Experts of a small language model.
Experts: 80 experts in each of 8 layers, 128 tanh GELU neurons an expert, a softmax router.
Below are experts of layer 5 (counted from 0) of a mixture-of-experts language model. Rows are named router (the router's row for the expert), up (a neuron's input weights, with its number) and show model dimensions 0-255. Each number is 128 + 24 x the weight over its row's rms, rounded and kept within 0 to 255.
After each expert's rows: "comes after" lists some tokens at least twice as common just before its tokens as in all text. This comes from a sample of Wikipedia text that the model never trained on. Tokens count by the router's weight.

# expert 47
router [ 99 107  95 112 152 113 155  93 147 104 150 161 131 135  89 115  91 122  80 117 120 116 113 126 163 155 103  78 118  98 143 160  95 110  98 130 132  88 155 139  98 113 141 117 123  97  91 133  90 101  94 117 163  94  99 148 104 150 135 121 151 129 127  99 135 138 152 147 100  94 164 126 107 116 136 131 122 135 152 141 140  97 134 146 111 144 168 132 152  93 132 151 128 132 118 100 123 101 159 118 116 124 143 155 124 149 101 119 138 147 125  89 163 114  79 107 165 140 141 125 164 127  85 151 120  99 106 119 145 108 130 113 126 116 128 142 151 122 145 109 154 157 164 173 104 137 140 124 140 169 159 149 108 156 100 118  92 130 135 158 161  95  93 143 163  92 134 151 100 118 144 168 151  88 132  88 137 109 117 100 108 107  86 156  85 159 130 111 126 145 130 104 140 139 168 118 128 128 107 117 154 113 108 136 102 135 104 156  93  85 142 111 160 137  98 143 150 162 104  96 148 168 165 127 108 157  87 129 151 109 144 112 122 135 134  94  84 115 156 110 163 157 169 108 107 137 137  85 162 108 134  95 159 157  86 144]
up1 [103 156 142 131 101 132 177 164 146 123 158 122 165 120  95 142 127 166 107 113 169 145  83 129 146 133 118 148 138 132 114 127 140  99 149  92 130 146  96 142 111 173 103 101  99 134 155 127 119 162 124 178  94 119 144 153  95 127 146 117  51 152 144 116 134 108 148 138 138 161 126 119 140 123 148 116 128  71 126 135 122  97 131 124 142 124 117  96 102 144  70 170 161  73 109 143 100 128  73 135 130 118 144 138 142 138 148  89  93 135 139 117 113 105 133  82  68 136 132 141 142 117 131 112 121 134  95 160 120 143 163 115 134 151 120 144 132 151  85  87  86 152 121 117 114 112 117 175  90 118 141  83 101 153 129 113 125 144 136 135 142 143 139 133 108 105  92 125 145 116 163 130 173 138 120 120  78  92 130 114 120 110 150 121 128 131 148 175 140 142 147 114 152 106 140 142 134 112 127 139 115 124 169 132 108 137 157 145 136 148 111 125  87  98  96  98 161 110 118 141 149 128  96  91 129 150 184 106 131 113 119  82 168 153  81 113 105 143 119  87 130 156 163 124 113 151 138 168 144 121 159 150 109 157 105 130]
up2 [144 124  88 116 119 144 140  61 116 140 118 121 109 113 113 104 136 123 112 138 124  97 187 105 111 115 148  98 132 130 133 136 121 165 157 107 143 166 122 158 147 137 118 120 168 101  99 116 135 112  94  93 143  66 119 130 135 145  99 107 164 163 113 164 164 140 138 110  86 132 148 103 162 101 124 143 198 121 127 117 115 139 144  97 146 117 112 109  96 118 123 110 125 124 113  95 169 113 169 130 157 149 140 159 171 163 167 124 140 123 101 162 138 167 160 158 119 130 101 119 112 132 131 163 133  95 126 110 132 117 101 142 169 146 188 139  94 175 139 145 145 106 126 138 116 136 132 120 129  87 124  99 160 164 125 171 119 144 166 137 111 139 139 149 116 144 138 136 128  95 134 126 144 127 150 198 148 156 123 135 161 148 116 147  91 117  73  92 133 120 124 100  92 128 125 134 149 113 134 144 116 119 141  97 151  98 149 118 136 109 114 114 114 145 131  85 107 172 142 106 105 132 133 122 115 168 121 129 125  64 142 124 148 123 114  85 153 150 105 151 144  94 123 127  90 122  66 111  92 124 153 143 128 109 130 152]
up3 [144 174 166 135 104 124 123 127 132 134 101 176 142 103  97  97 107 124 120 131 134 145 138  88 138 151 158 145 193  99 112 136 139 140 148 171 120 163 133 131 121 173 122 130 104 138 120 131 145 133 126  85 146 106 112  90 146 170 125 136 110 131 161 131  89 110 102 122  78 153 143 132 128 159 133 112 147 150 157  90 143 128 167 139  81 140  97  91 115 118 122 135 142 153 145 134 111 119 132 146 169  95 157 132  96 103 130 155 155 119 160 108 182 149 137 147 152 143 128 126 157 139 151 130 120 163 153 133 144 128 123 130 103 107 130 154  89  99 121 124 128  98 117 132 132 148 118  91 164 139 126  91 170 140 116  75 151 150 113 130 131 113 151 152 110 173  78 126 133 126 102 121  90 151 113 111 141 134 115 128 108 195 114 115 106 157 128 120 130 117 146 105 142  80 116 166 139 143 117 132  91 165 140 101 162 117 128 100 100  88  94 124 120 146 156  90  79 147 109 159 181 102  96 146 154  92 137 150 114  98 103 143 159 136 156 128 101 139  96  81 102 112 159 112 100 149 142 134 156 147 105 111 121 168 126 146]
comes after: "\n", "|", ")", "–", "\"", " well"

# expert 19
router [ 97 109  93  97 149 117 158 109 137 101 150 151 129 125  91 117  91 114  86 135 113  98 103 139 154 153 103  87 119 114 139 161  96 117  95 134 138  96 154 139 105 117 157 117 121 104  98 125  91  96  96 107 162  94  97 142 109 131 147 144 162 129 118  96 120 160 137 130  97  91 150 137  99 115 120 129 109 137 139 138 133 100 139 157 110 136 165 148 148 117 138 152 107 113 114  96 120 102 150 126 118 138 140 150 111 131 101 119 148 147 123  78 167 104  90 122 149 140 144 110 163 125  82 150 103  98 114 129 147 101 129 122 120 123 124 162 144 138 131 106 158 165 169 177 118 157 106 119 148 164 169 156 110 155  96 113  90 142 132 158 151  94  91 143 155  92 127 138 102 145 125 168 142  95 125  84 120 103 107 100 106  98  85 159  91 173 116 123 121 152 140 107 149 154 152 114 105 133  94 121 156 120 105 150  93 115 106 169 104  94 169 116 157 122  90 135 154 155 113  97 145 163 169 128 109 141  88 136 148 115 147 120 126 116 142 108  84 104 153 139 137 129 163 110 108 111 145  84 163 115 127  88 155 161  94 148]
up0 [114 123 157 141  85 124 140 147  67 144 117 101 158 149 112 132 119 179 141 129 102 128 153 122  87 130 175 137 154  97  88 114 129 140 130  69  89 129 101 103  97 155 124 126 112 138 103 110 118 128 140 118 163  83 122 175 142 123  84 156 107 135  78 108 150 140 114 126 104  84 141 129 111 108 145 182 129 114 127 158 158 132 120 101  99 133  97 100 137 115  83  99 160 162 136 177 119 128 144  78 161 134  72 133  79 162 152 127 128 120 106 157 130 143 138 140 116 166 111 110 132 135 135 180 133 127 105  84 103 134 110 159 144 128 100  97 124 122 129 168 137 165 121 126  88 110 146 130 172 133 135 160 111 133 165 126 120 157 114 140 146 175 168 130 105 170 154 114  81 169 111 151 124 118 134 141 127 118 138 135 180 145 149 138 140 142 127 126 146 132  91 121 122 117 120 111 104 108 145 148 123  88 137 121 144 135 161 111 123  84 144 109 109 133 131  99 117 139 115 183 112 153  95 159 148 126 116 114 107  90  97 126 142 151 114 114 158 124 151 148 128 102 119 154 115 146 136 138 111 146 152 144 140  75 137 143]
up1 [122 141 146 122 129  88 130 131  73  65 110  94 133 129 133 119  94 157 119 122 135  88 158 121 117 131  95 133 116 148 143 108 125 141 118 120 177 114 135 166  87 126 170 144 152 172 154 121 127 145 168 130 114 131 147 134 143 114 132 163 139 104 127 127 109 107 150  95 164 177 138 106 149 116 120  73  98 139  74 149 105 163  80 134 130 140  86  91 111 168 133 136  96  73 140 170 135 127 124 137 137 139 169  85  95 124  86 143 105 135 142 126 137 135 124 123  93 103 118 108 100 149 159 101  94 153 147 141 157 102 149 149 150 103 178 106 129  87 139 148 116 180 173 131 145  89  97 139 133 111 145 137 121 133 152 144 145 115 147 107 155 127 129 116  79 160 135 108 126 155 113 153 115 132 144 135 153 158  92  89 131 169 108 130 135 108 134 164 122 148 155 136 118 128 128 141 100 135 136 106 109 179 152  87 128 168 154 144 127 123 121 133 138 108 129 131 140 131 142 149 125 138 136 127 145 120 165 119  63  93 168 131 146 106 121 126 162 158 101 137 123 124 138 101 109 115 100 123 161 126  69 144 104 136 158 126]
up2 [117 145 171 180  87 144 146 140 136 127 124 106 134 139 100 153  85 148 109  86 137  83 163 130 106 127 149  87 158 120 123 146 136 135 148 161 146 128  79 147 112 169 141 125 128 160 123 145 118 163 116  98 144 117 115  90 102 105 138  84 130 131 117 101 127 155 105 116 103 134 143 174 169 105 147 185 112 108 135 128 117 133 115 149 169 149 131 107 159  60  92 104 145  86 135 130 125 127 126  74 114  89 145  97 110  60 181 137 113 123 104 114 129 136 145 101 138 105 110  82  99 149 163  97 120 129  89 145 137 130 122 139  90 108 122 164  96 122 145 130 157  96 140 143 134 159  56 130 139 134 139 158 152  91 147 158 110  95 158 107 132 130 124 163 118 149 146 107 174 112 123  80 148 156 128 105 141 127 107 135 130 122 126 158 106 126 128 144 119 163 160  96 121 154 125 126 133 141 116 105 116 138 177 151 136 162 117  87  99 162 124 102 119 115 125 111 149 155 112 109 137 110 120 146 136 114 150 110  90 146 117 141 140 107 129 138 149 124 165 121 135 122 132 101  88 153 124 167 121 106 138 151 133 102  95 121]
comes after: "-", "\n", "|", "=", " $", " it"

# expert 43
router [171 164 149 106 144 148 146 139 158 125 127  72 142 131 117 140 117 124 152 155 140 109  86 113 142 109 104 132 112 119 131 110 110 132 114 174 163 187 167 171 114  80 158 109 107 109 139 111 142 111 153 105 125 104  90 100 124 101 162 104 122 164 110 107 162 138 135 120 106 117 114 123 107 119 131 139 176 109  89 156 159 154 164 154 109 123 116  54 156 119  81 103 163 111 104  96 180 130 111 174 147 123 124 101 162  88 108  90 134 154 177 147 105 142 146 130 161 122 147 114 156 154 140 159 107 116 119 108 156 104 111  97 165 103 140 158 100 155  95 125 181 142 136 137 118 124 141 131  98 125 143 129  83 103 135 127 151 147 118 102  98 111 127 132 149 117 160 133  93 100 147 134 146 132 130 152 127 101 137 137 118 120 121 142 143 141 134 131 115 160  99 117 159 122 142  93 140 122 128  86 111 101 109  87 116  96 118 116 123  85 101  89 148 127 174 129 161 150 152 151 152 142 106  94 127 135 143  82 134  98 166 137 164 153 126 139  86  94 128 151 162 119 124 126 104 110 152 141 141 114 133 137 149 121 118 137]
up1 [156 114 193 106 116  98 117 176 122 133 141 139 116 105  87 136 130  93 172 115 154 122 109 165  95 111 100 108 129 150 136 112 103 132 131 139 158 173 119 159 110 127 106 103 134 102 164  95 129 130 139 150 116 146 118 159 161 128 147 115 127  94  80 178 164 161 117 130 147 114 179 156 104 151 167 116 128 116 152 148  79 117 150 152 145 101 122 117 115 105  80 100 158 112 116 159  95 116  99 108 113 158 143 135  73  73 109 138 121 127 148 136 121  97 115  77 127 119 143 175 151  79 105 146 153 170 141 142 115 153 137 163 155 176 161 146  72 105 124 124  83 160  97 130 106  87 153 136 126 102 150 154 140 142 175 105 139  92 140 127 119 125 121 127 129 109 136  83 121 106 143 143 145 122 156 160 110 150 147  93 100 165 138 145 132 133 112 109 165 169 120 138 121 143 141 117 136 142 135 135 143 130 116 139 133 157 153 140 113 114 124 125 109 172 169 142 114 161  97 150 148 153  92 109  94 136 130 128 116 141 109 136 133 134  86 110 100 129 143 123 136 106 111  90 144 132 145 116 128  91 146 109  98 121 113 125]
up2 [156 146 128 108 128  94 107  84 142 156 119 100 146 137  95 129 128 111 180 133 161 113 164 144 124 150 157 118 129 164 131 167 175 113 137 141 142  84 124  90  97 158 135  98 132 129 130 104 174 107 125 142 190 144 100 118 126 147 125 155 152 177 147  78 111 114  91 128 156 120 128 136 118 117  60 158 115 172 107 117 153 102 136 133  99 131 122 133 110  99 154 121 125 135 155 149 136 142 127 135 130 129 159 151 141 171  88 103 107 110 153 126 115 162 107  85  83 125 111 168 113 122 153 141 104 146  87 160 117 156 183  97 115 113 161  96 140 166 130 118 143 153 137 107 161 112 136 181 140 136 142 159 153  98 118 153 134 141 165 142 123 123 115 129 137 103 116  99 165 110 126 138  96 137 158 149 157 181 129 112 113 132 140 156 115 161 103 131 126 141 165 105 136 131 127 116 107 146 125 116 103 126 101  80 151 103 134 138 119 134  92 126 129 114 146 120 164 133 104 131 155 139  65  99 138  67 157 117  99 146 139 104 129 180 151 115 123 136 117 121  94 163 122 117  94 114 140 131 123 148 112 110 140 125 117  88]
up3 [170 123  77 101 129 181  81 145 114 138 129 127 109  95 127 121 128 129 137 101 157 128 151  96 126 146 131 113 129 136 143 144 153  99  62 123 104 129 121 115 106 136 147 161  70 151  96 174 131 108  95 111 141 133 125 117 110  65 154  77  92 108 164 121 101 131 120 116 133 153 169 125  95 116 105 111 174 132 107 157 120 142  93 119 124 139  92 113 116 134 153 113 110 108 152 110 139 128  68 131 109 121 123 128 152 143 132  67 146 177 100 152  99 180 120 105 173 129 123  95 130 141 138 151 107 123 162 154  49 155 133 115 147 122 146 131 109 146 101 144 138 142 144 127 134 125 115 130 121  67 169 127  97 151 147  92 151 131  93 161  97 139 159 105 140 119 123 104 111 144 148 152 169 112 141 154 148 137 136 117 143 118  88 110 146 138 135 104 108 162 142 131 109 118 128 136 164 103 132 103 129  86 125 123 161  89 110 100 142 132  97  97 134 139 131 130 111 146 138 135 132  96 140 129 142 142 156 144 115 140 128 104 135 148  92  93 145 116 126 113 100 187 147 111 119 124 159 137 105  98 130 154 142 150 166 148]
comes after: ".", "=", " =", "\n\n", ")", "\""

# expert 65
router [ 93 127 109 113 124 139 148 102 173 105 152 111 161 107 134  91 116 118 140 147 126  99 145 131 157 152 129 157  95 152 139 155 115 110  97 137 151 106 162  94 127 137 132 109 149 103  79 120  91 121 116 123 132 113 110 127 136 151 110  70 150 115 135 113 114 146 123 147 119 132  92 144  98 109 152 145 131 143  99  97 122 114  85 147  90 127 157 119 137 107 144  96 106 106 150 132 118 125 156 140 166 129 170 127 145 114 102 129 155 167 175  93 107  87 145 125 144 131 175 131 155 102  88 133 146  87  77 115 137 113 161  92  92 105 149 185 111 146 169 145 136 178 151 149 144 106  87  98 138 143 154 169 133 113  99 139 119 124 145 162 151 124 101 143 150 110 105 116 108  93 106 139 125 100 177 121 103 138 119  68 129 114 117 137 117 131 184 130 169 149 120 141 119 102 147 107 131 106 143  81 153 133 141 138 104 126 112 167 108 106 140 102 136 120 107 142 182 144 109 111 116 127 101 149 127 110 121 163 128 182 138 154  99 109 171 167 146 130 142 162 144 158 152 141 140 128 108 140 110 100 153  96 130  91 102 149]
up1 [111 152 138  50 160 114 140 104  91 135 124 131 148 135 147 135 161 117 129 124 190 166 139 148  94 136 148 101 129 139 154 123 133 116 139 105 165 125 134 118 122 151 118 172 103 127  72 124 119 131 138  99 168 139 124 112 138 125 113 113 108 101 157 129 104  87 136 109 121 150  99 135 133 121  93  96 131 114 142  88 150 154 141 102 145 115 117 101  93 111 103 128 127 117  81 109  95  75 127 121 136 112 150 120 148 144 143 146 161  47 119  81 167 131 108 139 168 114 141 125  96 128 142 148 130 120 111 143 146 119 122 136 132 114  90 116 121 139  91 112  49 118 110 159 167  92 132 127 149 133  99 115 126  89 131 156 106 120 105 112 154 152 200  95 135 147 107 154  99 128 108 107 150 140 161 112 117 125 112 132 146 169 169 132 152 182 124 107 135 134 116 132 115 106 180 128 133  94 133 142 161 136 118  83 114 150 147 124 120 124 117  79 139 110 117 156 136 114  95 140 134 184 122 155 114 144 124 177 152 141 102 134 124 117 146 100 144 155 144 121 105 144 112  98 129 119 122 146  75  95 121 140 120 137 122 105]
up2 [114  89  84 102 127 127 103 124 142 130 150 132  94 155 141 106  64 167 183 125 151 132 172 141 109  93 129 125 164 164 152 145 154 133 164 117  93 140 116 157 127 104 145 164 161 165 146 115 116 114 137 111 134 129 131 116 156 120 129 126 111 121 101 162 120 129 102 135 149  92 146 125 134  95 140 132 115  99  97 101 131 138 174 164  94 108 137  85 162 122 115 151 166 132 153 130 136 104 110  90 144 100 143 114 149 100 116 173 151 112  89 172 122 166 115 118 132  95 138 129 125 122 121 103 123 166 105 127 101 141 133 111 131 144 136  98 121 164 143 141 154 156  99  83 115  70 132 141 118 129 137 105 117  83 134  54 167 139  94  88  89 123 126  81 136 150 131 138 120 107 146 137  91 111 148 134 128 169 139 139  97 131 140 141 145 162 103 157 155 139 159 115 153 145 141 142 145 122 147 110 164 136 145 136 133 135 136 162 133 137 149 107 112 165 141 128 124 111  93  91 115 116 159 126 127 164 114  87  98 165 131 150 139 132 142 112 139 157 107  91 109 127 177 128 137 114 103 160 184 137 166 129 124 149 115  83]
up3 [137 144 131 147  92  76 147  70 102 113 124 171 125 174 108 119 163  95 121 111 106 113 132 140 163 135 117 147 115 138 111  94 128 154  96 128 124  76 111 129 100 143 152 140 105  97  91 145  91 157 119 109  95 116  62 101 158 135 135 104 101 117  99 146  97 129 162 150 126 161 143 128 120 136 114 123 148 138 162 134 138 150 112 117 145 111 115 103 148 131 100 115  91 119 126 145 105 118 131 165 123  95 122 128 141 108 141 110 138 129 180 139 145 130 135 175 111 120 136 146 131 140 123 141 154 141 146 119 123 132 101  96 124 129 160 115 174 105 117 164 132 148 110 183 105 136 141 150 131 161 151 126 158 118  85 153 111  89 109 122 170 113 133 141 163 170  85 151  84 117 116 140 125 131  94 150 161 159 130 141 194 157 145 118 154 152 129  71 119  77  99 172 125 127 152 167 110 142 119 172 126 109 134 150 168 140 107 106 112  72 155 101  83 140 113 135 130 118 109 144 122 117 119  96 172 113  91 157 140 120 114 142 100 127 121 150 116 136 110 134 136 133 145 117 122 142  90 107 142 106 176 169 109 120 141 145]
comes after: "\n", "-", "|", "\n ", " non", " Born"

# expert 15
router [164 122  83 123 149 110 157 143 147  88 121 150 167 137 139 150 155 133  95 153 158 114 106 132 154  88 133 145 127 136 121 141 113 104  93 126 175 154 109  91 130 112  99 177 149 112 124 126 112 114 117  87 110  90 104 153  86 105 151 128 140 157  92 142 155 140  99 131 104  78 160  81 110 140 105 175 118  97 106 169 131 165 171 152 113 132 138 119 163 155 107 129 104 150 134 100 112 125 131 160 154 120 168 156 140 113 109 124 129 118 151  91 112 117 108 122 143 123 122 119 146 145  96 173  98 125 102 114 155 110 155 144 135 133 154 143 139 155 134 121 152 135 128 151  63 147 121 127 109 128 138 121  93 125 107 172 106 165  94 152 155 105 126 163 161 100  90 115 104 148 160 149 155 128 155  95 121 154 153 161 113 132 105 165 116 164 128 150  93 128 114  84 119  71 121 106 148 134 116 167 158 116 106 105  94 118 117 121 109 127 104 102 144 129 166 110 170 144 144 117 144 112 168 120  92 140 116 114 139  99 121 161 130 132 141 128  92 132 139  98 155 147 164 164  86 134 168 134 149  90 133 127 145 150 119 112]
up1 [161 124 103 136  95 165 125  98 103 123 180 141 159 136 104 119 112 127  68 133 110 130 123 169 112 173 117 124 106 129 119 146 182 156 135 142 116 135 134 115 101  88 198 127 142 158 117 125 125 191 155 104 149  64 115  67 145 128 137 132 153 150 105 142 138 133 114 132 154 141  94 110 124 110  98 134 148 127 155 138 112 109 137 140 117 138 107 125 139 143 132 109 144 141 143 163 146 182 117 103 139 153 126 164 140 165 157 129  76 125 172 135 112 142 116 178 163 108 103 110 141 162 137 133 138 105  79 131 118  83 158 130 120 138 110 125 129 100 138 141  82 145 160 122  98 138 105  83 128 112 127 116 114 148 120 116  68 100 155 140 144 124 101 132 110 149 130 151  96 172 142 110 140 164 157 114 133 129 150  66 122 104 151 154 143 119 135 124 136 152  96 104 109 111 109 109 129 157 133 121 100 128 124 166 138 109 154 141 126 115 109 119 113 106 149 122 130 120 127 127 109 107  84 121 119 124 101 125 132 108 113  83  79 123 166 107 165  76  84 112 121 112 165 135 142 128 118 114 130  97 106 165 119 138  91 143]
up2 [121 105 127 132 171 179 106  98 133 156 152 155  85 138  89 130  97 141 141 117 121 100 117 123 124 155  99 124 137  92 150 125 110 117 129 166  71 142 127 146 101  92 154 147 139 137 146  94 128 141 148 168  81 141 109 115 106 130 130 146 203 154  84 139 130 112 125 144 125  92 123 149 160 152 131 146  77 155 116 173  70 101 109  62  87 136 138 119 142 135  90 158 116 124 109 104 131 136 153 145 172 124 121 161 116 143 100 146 115 108 115 166 113 178 185 160 129 111 130  91 125 170 104  88 142 156 153 136 143 149  93 143 160 131 107 118 160 129 105 116 127 144 135 147 130 148 136 165 133 137 135 121 122 146 129 145 139 143 204 133 126 139 107 132 113 119 142 135 108  95 117 129 142 114 146  82 127  71  90 109 125 101 170 162 151 119 130 136 121 136 112 130  99 177  92 143 138 146 112 122 123 123 143 102 137 166 131 130 119 120 111 145 121 118 136 165 124 120 148 118  92 116 106 125  99 129  73 160 141 131 130 129 160 168 143 113 139 131 115 102  90 125 127 138 157 101 103 109 106 131 138 139 147 117 105 105]
up3 [ 84 132 126 128 116  78 134 134 124 133 124 115 109  93 148 130  92 106 178 100 145 149 108 174 147 138 105 141 152 111 136 144 160 146 143 174 107  92 174  95 129 122 134  85 143 134 186 107 107 176 131 112 136  83 140 125 114 121 125 117  83 140 154  73 140  80 146 122 133 143 141 145 150 110 137 162 131  97 151 125 120  85 153 134 126 134 108 128  86 158 165  48 115 116 141 167 138  94 104  85  84 128 100 142 162 149 139 122 149 136 131 120 169 105 116 108 116 141 124 155 119 111 137 113 112 114 130  76  83  90 119 120 129 126 169 135  87 155 157 141 115 136 157 108 178 154 136 137 119 153 150 123 151 117  99  85 132  98 117 123 103 131 115 130 128 166 142 158 136 126  81 109 139 126 153 121 122 149  93 136 108 125 125 121 108 114 117 140 146 162 128 114 124 136 150 139 130 106 132 135 102 126 154 116 102  98 171 134 143 129 149 105 161 118 157 138 130 121 127 135 104 210 126 115 149 142 151 116 101 124 112  96 108 153 192 103 146 172 148 113 140 113 151 125 125 163 110 123 119 159 131 124 118 131 107 154]
comes after: ",", "s", ")", "\"", "e", " such"

# expert 6
router [113 143  98 118 125 161 155 100 155 175 132 133 118 115 139 165 103 120 165 133  98 136  72  99 134 150 140 167 107 133  94 100  97 190 102 170 127 134 159 103 110 118 170 126 101  87 118 125 112 102 138 177 161 114 113  95  96 116 159 174 166 118  97 104 131 127 163 124 125 139 147 144 100 129 103  84  92 114 155 144 136 102 109 111  93 138 158 119 145  95  96 107 124 170 125  94 149  94 111 110 139 120 141 115 143 127  94 135 122 133  94 164  89 107 165 114 148 139 161 118 138 130  95 129 159 121 140  96 149  96 111  95 128 102  95 166 141  87 135 157 110 102 153  81 111 151 156 129 150 159 146 110 145 122 122  86 140 167 108 151 134 167  88 120 121 115 150 123 103 111 162 137 174  99 111 131 184 110 120 113 145 107 134 134 110 142 133  75 162 148 122 104 151 139 157 117 128 112 135 150 121 111 145 134 105 123 137 162 144 119 114 135 149 120  97 137 146 135 180 138 106 131 107 115 152 147  91 106 134 102 105 157 154 136 117 113 119 128 146 153 146 126 135 117  87 104 107  87 155 140 139 105 170 150 124 129]
up0 [159 125 116  98 108 140 117 166 109  90 142 110 123 166 119 100 151 177 131 119 135 147 141 167 157 143 169 152  97 116 136 141 156 119  93 128  76  99 139 139 134 124 140 122 175 153 120 128 116 193 130 137 129 137 103 127  98 145  96 137 161 103 119 103 103 112  87 119 148 145 141 120 123 132 127 137 104 142 139  97 143  66 138 121 122 145 129 152 171 132  57 143 116  98 166 138 109 105 100 146 114 147 128 125 110  89 160  81 128 152  86  97 133 157 139 159  91 157 140 122  99 128 108 125 108 111 152 161 128 109 109 134 114 112 153 116 161 152 166 146 123 151 157 130 150 150 104 108  93 116 137 143 147 148 110 103 106  76 105 122 170  82 137 133 116 111 134 167 158 132 147 152 130 175 114 120 131 100 158  94 153  97 166 137 190 160 129 118 120 125 149 169 111 131 143 112 121 113 123 141 108 129 102 135  97 136 158 122 131 129  99  88  81  97 147 118 122 117  86 119 163 125 113 151 132 108 137 122 154 151 102 149 130 125  88 122 129 122 117 192 144 123 122 152 122 144 183 151 158 127 112 129 129  81 131 124]
up1 [122 143 143 121 121  93 129 146  84  90 124 167 166 157 120 174 113 119 120 126 141 140 132 130 132  87  92  98 177 158  98 111 103 153 194 115  79 118 132 143 116 130 127 192 117 132 160 109 128 102 146 164 138 171 147 130 141 130 126 130  86 131 117 120 157 133 126 118 144 114 110 155 132 111  99 110 115 139 156 110  88 144 120 131 101 123 157 128 107 112  86 113 103 149 123 168 135  94 158 184 124 128 153  93 141  97  99 151 106 112 141 149 108 148 112 121 134 105 150 100 125 167 114 158 127  94 127 102 129 108 154 145 141 112 140 153 113  94 108 160 116 154  84 128 133 145 123  99 117  99  92  74 122  89 136  93 120 179 140 144  87 150 112  95 113 130 125  98 127  77 142 131  98  96 141  99 150 112 143 140  96 118 153 132 116 144 108 122 160 111 160 141 160 129  99 125  70 135 165 131 104  91 120 144  97 151 174 142  95 118 108 115 109 144  91 126 118 151 107 101  95 164 122 135 139 136 148 123 118 179 105 135 156 158 135 104 143 131 131 102 148 143 113 161 156 131 145 129 124 168  97 157  87 128 133 124]
up2 [134 165  96 100 143 116 124 110  81 121 123  91 119 144  86 112 119 134 143 140 132 106 125 150  97 154 108 111 131 143 104 131 164 166 128 101 118 131 144 139 133 132 134 164 182  84 134 135 101 137 172 118 152 148 131 156 149 104 123 161 101 115 167 117  71 137  82  96  88 149 138 115 104 117 105  97  79 120  95 104 142  81 133  84 142 119  72 122 111 160 107 129  95 179 128 107 113 122 103 122 126  93 137 142 114 171 132 141 144 124 154 141 151  81 154 141 133 130 152 156 189 122 184 160 120 134  89 121 147 111 108 129 103 113 109  90 161 137 181 142 129 120 110 138 139 118 159 154 134 126 157 111 121 147 165 168 142 140 113 116 156 141 121  96 136 101 114 180 133 109 119 134  88 123 149  87 124  77  99 124 140 149 147 113 173 104 143 154 135 125 134 161 139 128 125 155 124 123 120 138 110 156 132  93 108 151 122 130 137 159 142  95 119 142 123 165 152 170 117 164 170 125 111 114 140 120 130 109 163  97 112 125 134 158 133 108 160  94 151 137 101  97 145 144 100 112 142 132 101 138 131 151 163 135 168 108]
comes after: "=", "\n\n", " =", "See", "Personal", " also"

# expert 54
router [116 106  95 117 155 103 152 108 138  93 167 163 126 113  75 112 112 127  61 143 131 118 140 135 165 126  91  77 117  94 152 152 102 107 103 133 126  98 147 134 108 103 170 129 129 114  97 137 101  93  87 125 137 112  89 122 106 126 141 127 154 124 137  99 132 140 149 130  97  90 162 150 114 109 133 139 107 120 139 139 128  89 126 156 105 133 169 138 148 110 141 134 119 120 144 101 148 119 153 131 120 133 133 158 104 154 100 129 116 156 124  80 161  97  93 144 145 116 141 112 163  99  99 151 107  82 136 131 144  99 143 126 136 125 113 129 131 134 151 135 146 168 165 167  93 147 104 101 113 163 151 138 120 151  96 107  87 123 120 156 135 100  95 167 161  90  98 138  92 141 146 159 139  96 124  91 118  95 129  93  92 100  94 162  75 168 126 133 118 146 140 114 133 138 154 116 132 129 108 110 158 115  92 152 100 119 110 160  95 104 158 118 162 111  93 129 148 166 125 106 150 171 168 107 109 147  99 153 145  96 147 113 105 132 141 122  78 114 152 124 141 148 164 120 125 100 149 106 163 114 112  80 151 149 105 139]
up0 [138 133 178 116 138 133 105 186 150 107 168  96 137 117 165 174 125 167 138 107 141  93 143 113 115  86 112 164 161 174 121  96 102  90 138 129 151 154 103 130 120 120 163 122 112 120 132 112 138 140 112 124  81 157 164 127  92 134 160 163 143 112 114 193 146 115 104 151 122 136 151 124 114 120 111 127  96 139 111 126 122  99 122 126 168 118 154 147 147 112 122 128 161 123 103 154 127 123  86 143 120 108 105 134 158 158 117 183 121 117 142 159 145 143 140 135 150 154 119 139 143 110 174 141 127 141 133 140 160 104 123 133 127 111 139  58 106 131 147 109  90 199 120 140 124 108  91 118 155  83 121 114 126 133 149 140 157 154 103 146 120 152  98 126 138 158 122 114 130  96 122 113 126 133 118 116  87 113 127 101 135 139 155 120 145 128 121 151 128 113 135 162  92 162 102 118 100 113 184 165 129 146 168 103 104 127 130 138 119 115 115  79 115 131 105  87 110 117 129  93 133 174 113 144  75 156 164 122 122 105 152 133 141  95 110 112 139 111 107  91 129 141 106 136 137 105 139 119 192  85 129 111 101 115 100  75]
up1 [122 172 118 125 132 102  83  78 132 108 125 151 113 154 132 113 120  77 170 132 124 101 194  68 105 157 158 104 117 103 115 108 141 154 155 163 106 116 105 126 142 111 110  89 147 140 114 127 129 118 107 113 103 136 123  94 124 123 124 104 118 127 130 143 143 105 107 167 170 177 137 139 166 130 149 124 159 121 107 140 187 151 173 148 107 161 128 158 151 164 156 128 100 158 121 121 170 130 124 120 122 125 137 151 165 124 167 154 160 137 124 152 147 169 143 103 148 115 130 121 124  94 143 102 148  87 150 122 125 122 114 106 102 125 115 134 142 146 125 202 115 125 126 162 101  90 120 140  85  98  76 118 108 119 135 130  90  83 134 131  96 153 104 138 151 153 140 153 152  96 162  97 146 103 117 150 114 114  95 136 161 135 117 166  69 107 143 130 127 126 157 120 129 166 115 124 134 183 132 124 138 172 110 107 132 127 116 150 110 121 132 122  90 114 158 176 129 118 142 141 148 120 136 131 178  97 132 175 111 106 148 120 161 128 116 108 141 122 111 115 125 153 106 135 139 130 106 133 153 110 115 167 160 105 154 135]
up2 [152 134 157 109 163 142 120 175 100  98 132 128  89 120 138 101 148 151 154 161 130 111 108 159 110 103 135 111 158 153  88 106  94 141 162 152 147 125 120  99 117 177 126 112 119 173 137 139 128 116  93  98 101  87  87 122 170 142 112 115 100 103 119 136 100 125  92 106 129 129 122 116 116 143 115 106 181 109 151 103 100  95 135  93 100 108  94 142 124 155 164 123  79 142 156 153 165 115 171 184 109 131 180 113 125 140 122  84 122 147 144 118 117 131 143 115 143 122 119 131  89 116 126 146 131 148 152 164 145 159 125 119 144 127 154 152 138 124 135 154 100 148  78  80 111  85 145 130 117 142 117 138 152 148 152 113 160 138 104 134 133 106 147 152 104 123  86 116  89  92  87 111 120 124 132 111 190 165 135 114 126 149 155 126 118 131  85 167 154 149 109 133 147 150  74 134 116 118 126 131 125 129 122 145 121 145 140 121 132 136 122 112 116 107 122 150 110 153 157 161 167 109 138 135 160 136 170  92 148 158 122 104 155 123 114 125 107 185 133  83 125 112 120 121  59 128  90 118 131 136 156 151 119 132 111  93]
comes after: "\n", "-", " (", ")", "°", "\""